config.yaml
n_layer: 9
d_model: 256
n_experts: 16
experts_per_token: 2
d_expert: 192
d_shared_expert: 192
activation: "drelu"
moe_layers: [0, 2, 4, 6, 8]
router_score: "sigmoid"
normalize_top_k: true
routed_scale: 1.5
balance_loss: 0.0131
balance_bias: false
router_bias: true
init_std_router: 0.00919
lr_router: 0.00113
vocab_size: 12677
norm: "rmsnorm"
norm_eps: 1e-05
tie_embeddings: "early"
optimizer: "soap_variant"
lr: 0.00334
beta1: 0.95
beta2: 0.99
grad_clip: 2.0
batch_tokens: [32768, 65536, 98304]
seq_len: 256
train_tokens: 354900000
steps: 6198
dataset: "wikipedia_en"
Below are experts of layer 4 (counted from 0) of a mixture-of-experts language model. Rows are named router (the router's row for the expert), gate (a neuron's input weights, with its number), up (a neuron's input weights, with its number), down (a neuron's output weights, with its number) and show model dimensions 0-255. Each number is 200 + 20 x the weight over its row's rms, rounded and kept within 0 to 999.
Before each expert's rows: "comes before" lists some tokens at least twice as common just after its tokens as in all text; "mostly gets" lists some tokens that are sent to it at least half of the time. This comes from a sample of Wikipedia text that the model never trained on. Tokens count by the router's weight.

# expert 4
comes before: " of", ":", ",", "\n", " (", " in"
mostly gets: " album", " number", " title", " name", " station", " population"
router,204,173,211,181,192,187,205,217,192,213,173,204,232,157,193,182,220,205,241,250,164,197,194,200,218,179,214,164,189,159,206,208,207,219,198,217,179,229,161,227,186,227,208,195,220,198,194,201,230,218,207,205,234,169,204,181,220,205,204,196,218,154,195,224,221,185,176,184,185,210,196,203,211,217,236,194,192,197,222,201,244,214,219,197,208,208,227,201,216,191,222,201,189,185,189,196,212,224,219,189,223,153,217,183,223,189,254,233,212,184,197,183,178,197,220,177,202,209,196,186,219,214,234,169,185,214,217,204,199,220,212,207,194,223,182,222,213,190,167,168,193,207,188,246,241,191,216,223,188,215,184,161,206,210,209,219,211,216,199,205,139,191,221,175,214,227,181,179,197,187,209,183,228,208,207,196,203,211,190,210,180,179,196,188,199,188,189,200,203,201,204,211,174,215,201,187,193,204,211,238,212,233,204,209,181,175,243,229,178,177,168,164,205,233,228,201,198,197,218,194,165,221,208,202,234,208,218,193,192,204,216,211,186,198,235,202,173,222,193,180,184,217,216,181,220,202,169,152,194,216,174,193,229,191,222,208
gate5,229,183,206,177,201,223,192,182,257,206,196,212,206,209,214,231,203,186,214,210,221,246,192,196,167,199,198,222,156,190,218,203,213,201,171,178,206,194,216,183,215,204,187,195,188,191,213,179,209,167,219,215,178,192,195,221,196,188,193,175,194,197,201,175,228,174,232,230,177,239,202,221,236,160,220,203,179,204,191,216,205,186,212,215,202,214,198,176,222,214,188,217,191,193,251,223,179,214,173,213,194,207,200,239,225,181,203,214,204,225,211,177,206,189,205,179,189,201,210,211,181,172,186,209,209,209,175,205,179,188,231,245,246,191,207,185,232,220,192,230,208,224,224,201,208,193,215,180,172,231,207,236,194,214,188,189,215,227,215,191,188,207,222,188,171,192,201,260,191,155,191,221,213,210,204,197,206,192,203,181,184,213,184,214,198,226,200,173,170,203,230,213,148,181,212,184,234,204,187,190,202,206,225,189,179,160,176,204,158,203,190,215,219,226,216,179,210,208,219,224,188,200,204,181,224,220,201,193,191,197,185,192,201,172,173,144,241,187,200,208,182,204,216,241,174,201,223,225,192,197,218,202,180,172,204,208
up5,215,215,203,192,203,214,161,184,218,203,211,229,214,220,204,241,199,172,208,218,195,241,203,194,162,199,205,232,174,196,215,217,214,187,166,187,208,192,231,206,213,168,169,185,203,194,205,189,191,185,220,220,176,197,191,222,194,201,181,180,193,192,211,177,219,170,237,217,178,237,209,214,249,186,218,217,183,213,181,222,201,172,225,195,211,212,201,187,214,221,198,185,188,197,249,219,193,211,179,206,204,200,203,235,215,200,176,215,190,230,220,164,203,188,173,172,179,186,218,201,195,144,173,204,205,210,175,201,190,179,210,230,229,198,201,174,232,243,210,224,204,206,211,213,204,203,200,185,192,236,218,235,183,209,183,179,207,234,211,193,189,200,211,206,168,202,198,252,195,168,192,195,198,199,181,184,199,189,208,174,186,239,175,222,221,233,210,188,150,195,219,194,165,164,225,196,225,211,183,182,188,192,208,197,175,181,184,217,162,189,186,211,205,239,188,198,204,197,208,249,170,210,197,208,216,204,202,190,189,187,193,193,216,177,154,156,234,196,197,225,205,193,197,236,164,194,200,215,212,204,214,212,169,184,204,203
down5,206,220,178,210,210,191,192,207,178,200,244,198,209,206,226,196,201,193,203,235,236,164,213,202,172,189,188,196,187,203,191,178,228,208,166,211,200,242,160,194,166,221,203,190,221,244,174,172,139,220,195,168,200,189,195,217,211,199,207,199,222,202,219,209,191,179,211,178,219,172,178,204,238,199,217,233,184,204,213,220,188,186,211,201,205,213,208,215,227,223,230,208,211,212,210,201,177,184,233,182,199,202,226,227,200,190,198,214,191,207,158,200,182,237,201,222,201,224,176,196,202,214,208,211,190,207,215,186,227,196,207,210,208,166,210,197,229,214,209,215,217,234,220,200,212,177,218,160,199,207,201,218,217,218,212,158,202,160,230,189,217,176,172,223,233,229,202,192,228,213,170,213,217,233,179,209,189,224,204,222,206,185,207,172,200,206,169,207,199,208,130,230,215,187,241,220,168,176,167,208,179,208,212,183,171,211,183,198,208,209,215,221,182,174,234,180,201,157,173,192,209,180,175,203,211,197,182,201,224,182,217,215,190,217,236,195,195,210,221,199,185,165,216,199,185,184,199,196,203,217,200,176,231,215,206,224
gate6,210,203,242,202,184,183,214,206,222,180,229,183,213,189,218,192,218,230,179,193,193,229,204,180,203,216,176,170,235,206,189,169,191,213,201,175,212,167,212,182,228,179,162,200,196,204,214,227,184,183,216,197,186,212,180,219,183,201,178,184,182,201,241,189,192,216,202,219,198,201,223,207,179,194,190,210,231,229,197,176,174,219,196,197,249,180,198,137,225,184,204,219,231,182,220,201,220,197,185,216,217,227,196,230,193,201,191,172,194,207,193,220,215,183,184,198,174,203,192,212,211,187,197,214,213,187,194,207,191,185,155,202,201,199,210,177,202,169,155,221,205,197,205,195,184,212,206,202,218,186,185,199,145,198,187,202,171,226,242,171,211,227,197,226,189,192,205,204,215,221,141,210,199,187,193,186,183,218,258,218,222,176,202,221,226,216,218,201,205,204,239,190,233,223,217,225,192,177,187,178,188,188,196,177,192,176,221,207,208,205,206,212,202,192,165,217,184,221,217,228,216,210,208,218,176,184,212,201,163,191,151,145,185,208,200,172,241,163,231,181,228,214,172,211,190,197,186,222,189,192,193,209,189,194,201,214
up6,184,218,232,205,186,172,188,203,208,231,233,175,215,185,220,190,223,217,181,210,228,211,197,192,199,204,172,207,210,226,169,188,207,206,188,202,200,181,219,182,239,185,154,191,191,192,197,220,173,192,203,218,205,197,193,213,179,193,148,201,169,208,241,191,168,217,218,205,208,210,243,227,190,194,195,203,259,216,187,174,202,190,165,196,252,213,217,182,205,173,204,204,229,201,198,199,191,204,171,173,187,237,188,230,187,185,189,180,199,191,182,243,180,184,199,208,154,194,196,189,180,186,188,208,231,212,184,179,199,180,153,224,178,187,219,176,223,190,181,221,199,172,202,188,179,218,214,201,222,177,208,212,182,196,184,209,195,234,245,196,186,234,214,209,201,214,216,213,187,209,155,222,197,199,200,209,170,218,236,237,216,183,222,216,228,225,221,189,223,207,239,181,183,192,213,225,184,166,183,206,196,194,191,193,201,180,207,227,210,221,193,226,217,189,157,225,190,220,196,220,194,191,189,205,176,194,218,210,191,186,190,183,209,225,186,163,216,182,247,192,201,198,163,191,193,207,168,223,202,196,213,214,211,179,206,228
down6,203,213,192,184,183,224,211,159,166,194,188,198,191,209,228,176,198,200,212,212,215,217,203,227,191,190,193,188,214,196,207,163,256,209,202,201,175,172,180,204,207,196,196,202,199,196,176,190,209,189,202,207,216,196,175,214,187,175,195,219,188,206,192,216,214,220,223,221,221,219,203,226,199,201,200,202,232,191,171,173,183,210,235,196,204,237,190,241,202,216,227,203,186,178,139,197,222,189,186,195,230,192,232,181,215,170,197,209,193,204,217,217,201,229,232,185,194,225,208,198,200,191,187,188,223,201,220,165,183,223,232,192,190,200,190,179,182,180,179,177,216,238,175,166,229,175,189,163,203,210,194,210,203,157,241,217,213,238,207,208,198,199,175,218,222,210,207,217,212,191,206,198,175,216,206,224,163,195,219,173,226,205,244,200,149,231,171,235,170,181,179,202,200,209,177,202,176,218,156,197,182,167,229,142,223,171,193,204,207,193,199,185,202,195,216,228,198,200,182,181,179,204,200,182,166,167,158,159,232,210,192,205,194,218,210,181,214,205,209,190,190,196,221,193,211,204,189,225,186,174,213,178,195,185,201,186

# expert 5
comes before: " ", " of", "|", "ed", "ing", "ation"
mostly gets: " present", " second", " After", " Final", " located", " small"
router,213,163,199,196,191,202,205,216,208,225,230,219,230,162,191,177,216,210,228,250,180,190,166,216,220,183,206,155,189,201,174,199,204,198,183,213,179,225,172,242,191,246,206,191,212,191,191,199,231,214,191,210,204,159,222,184,199,208,213,217,214,163,184,221,217,206,174,189,186,185,192,195,193,217,232,191,185,179,241,193,227,206,208,170,196,211,212,208,195,208,222,202,209,183,186,186,216,182,198,200,220,173,207,169,224,178,228,233,224,191,199,203,167,197,225,200,206,222,185,176,214,210,217,158,191,229,220,195,210,211,204,192,208,204,172,234,197,228,171,161,204,209,198,240,231,188,211,221,169,227,178,158,207,186,210,213,223,202,190,203,152,187,222,173,219,201,219,172,184,226,207,189,232,210,181,215,210,204,191,237,195,180,182,172,180,204,187,203,206,177,188,208,196,210,183,196,192,211,216,222,214,223,206,181,176,181,219,232,167,187,155,186,199,242,215,207,194,208,215,186,165,227,204,207,222,216,206,186,202,210,209,206,193,195,232,191,175,203,192,183,182,204,213,194,222,173,201,165,172,192,188,219,234,187,250,188
gate5,181,232,229,219,232,196,174,186,193,188,204,173,209,178,217,202,198,198,208,179,210,208,205,171,237,208,172,217,212,177,210,203,194,197,193,180,203,218,215,211,243,168,189,194,190,184,229,161,185,188,208,216,188,202,176,231,197,155,191,158,185,223,216,187,214,186,226,210,183,202,235,221,187,180,198,209,217,218,157,201,157,162,196,195,229,193,213,159,212,180,209,185,204,224,242,214,171,193,195,180,188,222,190,224,189,217,183,186,208,196,197,210,193,192,197,195,174,199,176,210,198,189,181,189,218,171,192,191,183,197,179,211,206,148,213,209,200,217,193,227,182,208,204,218,202,190,217,192,193,194,201,243,167,180,183,186,206,224,200,192,214,209,211,230,178,188,210,219,200,183,188,222,188,208,200,214,169,201,224,204,216,186,237,213,224,222,229,158,187,185,205,227,202,168,242,225,202,182,180,222,184,155,210,206,177,192,187,201,188,184,215,198,228,205,176,201,184,227,196,224,211,168,195,169,176,182,171,204,168,153,176,167,210,232,193,177,204,167,241,221,228,171,179,184,186,238,172,217,194,221,214,205,193,181,208,216
up5,210,203,200,234,232,211,166,172,211,209,228,194,200,209,192,180,182,193,205,183,227,200,222,182,235,225,170,208,196,209,204,189,197,180,211,183,211,194,182,191,211,189,171,211,214,186,251,207,204,174,184,203,179,220,166,238,167,191,201,175,182,196,211,206,203,177,225,178,210,192,207,213,214,179,213,229,179,184,189,222,187,193,209,221,211,221,193,174,191,204,180,225,176,220,243,198,186,185,187,172,190,201,215,232,182,185,179,181,205,197,195,198,200,218,183,217,173,171,185,209,226,201,186,211,186,184,204,196,193,174,171,230,196,173,213,207,191,193,190,221,187,206,179,172,212,237,200,174,248,189,187,226,167,174,182,187,176,233,232,209,191,192,206,201,178,211,182,204,209,214,178,203,187,178,180,225,190,205,229,179,216,210,218,237,230,218,232,210,189,210,186,216,204,202,227,223,196,170,185,192,161,172,215,221,201,230,194,196,200,214,198,183,220,164,186,195,162,233,210,196,194,194,208,207,151,198,181,204,209,163,201,163,260,217,208,195,211,168,225,205,199,161,225,187,173,243,177,173,186,197,180,194,189,162,188,247
down5,200,169,203,199,210,195,162,187,172,209,196,201,204,187,210,216,222,189,234,219,166,208,194,224,186,168,193,189,194,204,229,207,167,210,173,212,186,204,207,181,201,225,226,213,198,173,164,220,202,189,187,226,234,218,191,240,224,190,184,189,171,200,195,169,217,182,217,205,171,193,207,198,200,200,198,207,195,202,201,227,199,184,183,178,204,172,203,235,227,208,150,170,218,221,187,212,230,247,217,198,199,177,191,175,212,150,220,187,192,184,220,187,220,209,168,160,157,198,230,185,154,198,199,189,240,220,177,184,181,212,186,189,202,217,192,175,187,196,213,173,194,184,203,201,213,202,195,175,173,231,174,195,221,199,218,193,182,180,180,167,209,181,206,188,212,198,225,177,195,217,212,180,228,168,173,179,162,194,198,220,207,239,208,200,190,205,179,183,187,224,208,203,211,211,223,187,210,223,196,199,208,213,190,192,188,201,171,189,170,173,231,208,211,211,194,178,187,185,175,225,220,191,253,190,210,186,206,191,187,213,187,202,162,205,203,237,199,198,172,210,175,178,221,224,152,185,196,180,205,189,190,164,192,150,207,243
gate6,207,222,195,221,226,211,200,202,198,188,178,178,200,233,225,232,202,219,223,192,210,222,197,177,212,202,146,238,187,216,219,181,193,212,167,184,216,203,199,221,182,205,197,209,215,211,197,202,172,198,209,180,204,228,224,203,224,204,172,227,194,213,177,204,183,172,215,192,214,174,209,196,205,181,218,214,191,243,181,208,188,190,212,220,193,219,209,214,220,216,161,162,242,189,209,219,198,247,191,152,176,197,210,190,179,216,187,196,207,213,206,211,198,205,240,180,197,199,180,224,230,186,204,224,193,204,175,202,206,223,198,207,139,202,211,195,196,176,198,210,189,192,198,215,206,183,230,164,244,143,208,205,201,190,213,216,168,239,205,166,193,190,155,239,238,192,166,200,215,206,215,205,194,174,214,186,208,202,212,213,181,172,194,204,231,217,217,203,199,163,199,190,211,222,217,180,231,187,195,151,206,188,204,216,187,233,198,205,236,187,206,202,170,215,208,216,207,191,211,222,208,206,168,182,180,227,180,188,180,177,180,194,210,172,210,217,212,197,206,214,244,203,163,215,177,215,165,179,198,225,208,222,180,233,204,219
up6,190,210,244,223,222,221,166,192,203,153,209,200,199,220,201,181,186,205,177,199,196,231,218,170,193,224,182,217,218,209,189,178,186,189,184,166,213,171,220,205,229,189,172,205,189,195,202,191,194,191,213,157,197,208,188,211,180,172,169,190,221,208,206,202,184,193,217,197,223,193,252,223,193,193,189,195,230,219,202,208,189,196,195,196,234,202,179,186,212,209,200,193,224,211,218,193,187,185,186,199,191,226,180,228,193,246,183,176,187,196,194,229,201,183,189,182,166,189,183,204,227,169,196,215,225,192,190,180,195,183,182,210,178,173,215,193,208,192,178,190,167,155,188,191,170,217,216,210,211,189,216,221,178,185,180,175,195,211,229,187,215,225,169,213,200,190,214,184,217,201,159,228,185,170,224,178,187,173,219,170,200,207,226,230,225,241,208,187,204,203,241,207,199,196,221,236,219,168,175,198,208,192,184,207,192,217,210,204,228,215,200,226,210,176,160,218,168,218,198,246,202,180,193,224,182,200,177,214,173,168,178,194,208,207,190,205,192,170,233,243,220,195,183,178,191,242,158,199,177,182,230,234,206,186,204,234
down6,201,199,167,207,184,194,176,198,184,167,190,235,176,176,200,200,205,184,210,196,176,175,184,227,234,193,218,186,180,184,225,192,228,183,232,157,195,189,163,188,230,186,202,196,198,197,202,211,232,187,249,220,228,197,220,211,169,187,198,204,189,186,177,168,201,220,261,185,225,183,209,207,215,219,213,194,187,162,192,211,169,185,214,193,206,176,155,195,173,187,204,193,202,198,221,232,201,190,236,177,178,181,183,224,211,202,216,208,184,201,211,193,216,198,183,195,144,220,197,199,222,213,223,211,218,221,193,210,228,190,202,203,199,175,215,211,225,209,194,178,188,191,216,215,192,240,209,250,179,203,185,226,205,191,189,189,218,196,215,180,208,199,226,220,181,233,197,195,227,208,201,188,197,190,188,157,224,209,203,238,216,193,217,195,265,228,226,219,230,231,222,190,169,216,187,241,168,195,208,190,180,180,217,204,185,214,183,192,192,217,190,208,222,206,225,177,219,200,223,184,186,230,180,238,210,230,208,227,210,214,201,190,177,195,224,208,192,217,191,217,193,223,220,203,173,189,183,186,180,176,228,172,224,203,189,225

# expert 15
comes before: " the", " a", " to", " by", " his", " that"
mostly gets: " under", " began", " won", " fl", " took", " built"
router,208,164,194,200,201,193,210,208,193,220,194,205,207,164,194,180,220,218,226,246,186,191,169,209,215,188,205,157,173,213,189,202,222,212,186,219,179,212,174,227,184,246,202,197,221,187,189,197,228,212,194,207,211,157,210,185,197,216,212,215,217,163,189,232,212,206,169,172,181,197,199,196,186,222,219,186,182,173,234,202,243,207,222,158,198,209,217,194,198,199,218,201,202,185,196,192,219,199,205,191,221,183,198,186,239,177,229,218,220,192,195,197,175,191,231,192,199,216,198,175,218,193,237,153,175,223,223,206,211,201,201,180,213,195,180,231,203,228,171,174,199,204,172,224,231,193,183,221,180,218,186,156,212,199,203,222,224,203,208,199,141,197,223,171,210,199,227,169,177,182,205,181,233,221,185,200,211,212,190,239,221,171,189,181,187,198,193,202,216,162,202,195,209,195,178,189,174,206,216,238,214,228,197,176,166,185,242,236,164,183,175,194,198,227,216,190,201,202,211,194,167,215,220,217,217,202,214,199,209,209,214,210,203,198,223,187,162,208,186,201,179,199,211,180,221,173,199,153,167,187,196,204,228,190,244,200
gate5,196,190,212,197,222,212,213,165,202,209,225,198,188,184,199,215,186,222,209,210,206,226,156,196,219,245,214,237,231,191,221,241,195,197,178,169,213,152,209,209,196,190,179,205,223,159,203,211,173,201,220,227,198,195,177,194,189,194,174,177,175,215,243,190,193,152,220,222,215,185,205,213,186,178,182,186,206,232,206,211,168,172,174,202,211,185,162,212,187,199,173,213,239,219,191,227,202,198,201,189,189,238,214,179,179,176,189,187,211,222,199,194,216,200,178,180,184,207,206,226,190,211,181,200,202,186,202,199,195,205,189,203,199,191,220,209,227,167,196,231,184,210,226,174,193,205,222,207,189,195,184,213,197,192,171,157,160,237,189,194,225,209,221,187,200,221,235,182,210,214,167,231,177,228,208,180,143,213,201,174,212,225,210,218,178,234,204,189,175,205,209,216,225,206,238,211,185,186,195,171,228,188,190,174,203,188,169,194,147,204,218,198,233,178,192,215,183,219,202,205,224,206,217,200,205,215,220,238,194,213,158,211,206,193,229,190,207,164,199,174,222,200,195,193,171,236,210,206,185,213,177,199,189,208,214,230
up5,176,221,228,231,193,188,180,212,187,193,205,201,205,216,192,211,216,209,189,188,210,232,214,180,215,220,196,206,214,220,203,196,186,187,226,188,199,191,217,207,215,192,180,200,195,206,179,221,181,186,212,174,190,204,167,223,199,187,160,200,215,184,219,189,207,186,249,201,226,193,221,224,203,180,180,200,233,215,188,199,192,194,182,214,204,200,195,182,205,221,185,186,209,214,223,212,183,178,162,175,202,202,177,216,188,223,201,215,179,206,205,217,184,189,192,190,183,194,197,232,210,207,175,213,195,202,184,169,170,176,150,213,200,203,233,187,234,165,177,207,162,206,177,182,192,219,165,218,202,190,192,202,188,148,156,181,207,201,224,202,201,250,147,210,206,187,214,207,234,195,202,209,188,178,206,190,183,184,214,216,232,227,207,236,222,250,218,175,193,232,227,178,191,204,237,229,183,176,172,183,199,183,193,202,246,216,201,157,204,231,194,217,197,196,187,224,172,211,171,217,191,188,209,212,217,195,225,190,158,146,153,185,207,203,188,178,185,192,220,213,226,203,172,194,207,210,180,204,188,187,205,209,198,171,174,251
down5,189,198,187,191,176,190,178,185,206,188,206,171,167,202,202,227,207,171,235,235,216,235,210,171,217,215,264,193,195,172,229,191,201,186,182,167,167,176,209,208,222,176,221,206,182,165,173,170,214,186,199,208,214,224,201,201,181,199,231,202,206,205,171,227,201,243,221,194,180,226,228,193,203,199,221,203,207,185,186,216,184,176,198,221,166,193,179,203,249,210,162,191,236,199,198,147,213,207,208,210,198,172,211,201,196,216,186,200,199,211,196,167,200,170,196,195,162,187,220,225,195,140,180,184,187,221,167,196,210,201,203,181,208,194,179,190,239,145,194,189,219,218,213,191,218,204,210,221,203,203,201,209,225,230,216,185,223,196,201,179,192,199,195,220,185,246,180,166,205,184,237,178,195,204,200,200,193,188,196,214,186,177,206,192,192,207,210,212,222,204,167,197,188,224,230,172,185,206,217,187,208,199,196,182,198,198,182,168,214,244,222,225,206,173,202,220,213,205,207,219,177,187,179,198,210,195,149,195,225,196,221,207,216,183,210,181,207,191,162,188,174,226,206,175,190,175,190,193,189,180,216,207,198,239,166,203
gate6,188,225,223,207,192,183,236,205,199,166,227,197,230,238,207,175,192,212,170,192,199,217,206,166,219,212,197,191,223,218,207,215,209,184,214,191,203,199,209,191,228,146,200,209,184,191,192,214,159,181,192,192,205,223,191,210,182,165,166,200,189,235,226,159,162,171,203,181,219,185,225,215,214,149,196,213,209,232,158,206,149,178,194,192,233,171,207,194,216,203,193,198,182,223,225,191,168,186,182,188,187,238,203,227,191,214,180,189,182,202,206,240,214,191,181,201,183,199,204,196,197,199,191,219,203,157,192,201,176,186,198,199,183,174,192,221,229,210,228,232,181,207,225,207,193,193,220,173,185,185,195,235,171,182,189,178,195,228,221,225,225,198,215,228,194,227,221,199,234,203,162,224,176,223,216,174,182,211,207,186,222,215,220,202,223,219,224,195,197,199,179,188,213,193,232,219,209,169,201,188,188,183,187,187,195,187,187,186,189,230,221,206,205,198,187,206,193,203,202,219,212,185,210,189,191,162,220,225,200,169,176,182,216,216,188,173,228,168,236,189,213,167,167,194,189,213,189,237,193,167,223,179,186,215,178,223
up6,183,188,217,207,203,203,231,207,193,171,218,197,219,233,201,193,238,200,212,216,199,200,214,188,191,202,162,197,235,217,209,251,206,195,173,187,207,178,211,200,222,151,159,213,194,202,226,228,168,184,215,217,177,225,190,214,204,190,183,208,205,241,211,200,201,171,206,205,251,186,220,203,196,169,204,214,221,213,200,206,168,195,194,243,225,179,210,170,225,199,193,184,224,201,215,206,195,229,213,198,192,239,179,221,186,188,180,205,182,192,209,226,183,168,155,183,179,194,221,226,230,190,187,215,197,200,178,179,184,209,200,153,198,191,189,204,229,202,184,211,186,202,221,242,194,218,182,232,186,230,184,224,172,216,175,212,197,218,220,213,215,226,199,227,209,223,214,200,237,211,186,204,189,198,204,158,169,217,231,212,182,218,225,223,243,218,215,190,218,190,217,199,219,185,228,215,190,192,203,187,210,195,188,201,203,212,197,208,209,223,180,182,218,185,190,211,173,220,190,209,166,212,227,185,211,219,233,191,178,176,188,212,217,191,137,178,184,172,224,193,231,215,181,201,177,195,187,221,172,227,230,208,196,174,225,230
down6,186,206,208,187,212,176,207,172,180,172,184,192,208,211,222,203,208,185,209,199,189,199,198,224,202,217,169,223,217,216,209,223,229,194,170,176,212,168,147,205,235,201,164,201,221,220,199,171,180,185,223,196,198,205,215,215,176,199,210,230,193,190,199,152,217,182,161,183,208,231,202,167,207,218,186,174,170,213,222,203,203,207,218,195,193,192,199,206,183,181,191,196,193,168,202,232,265,178,214,208,184,174,187,212,216,167,184,201,197,187,210,227,220,187,184,162,168,207,214,203,195,169,194,183,193,187,234,194,238,217,165,257,245,196,197,168,196,193,225,201,193,212,206,198,211,184,220,191,189,218,194,170,176,161,200,221,238,202,196,215,229,196,200,191,198,227,170,210,214,186,191,233,200,201,176,199,171,216,208,198,230,212,208,256,208,200,196,186,189,222,224,178,164,215,187,211,205,194,187,167,241,200,209,175,209,219,172,197,205,180,172,202,209,204,185,187,189,202,191,216,214,201,180,208,202,203,219,205,221,207,174,235,199,194,226,223,213,191,163,188,171,160,217,181,210,189,170,198,209,209,181,159,202,203,236,218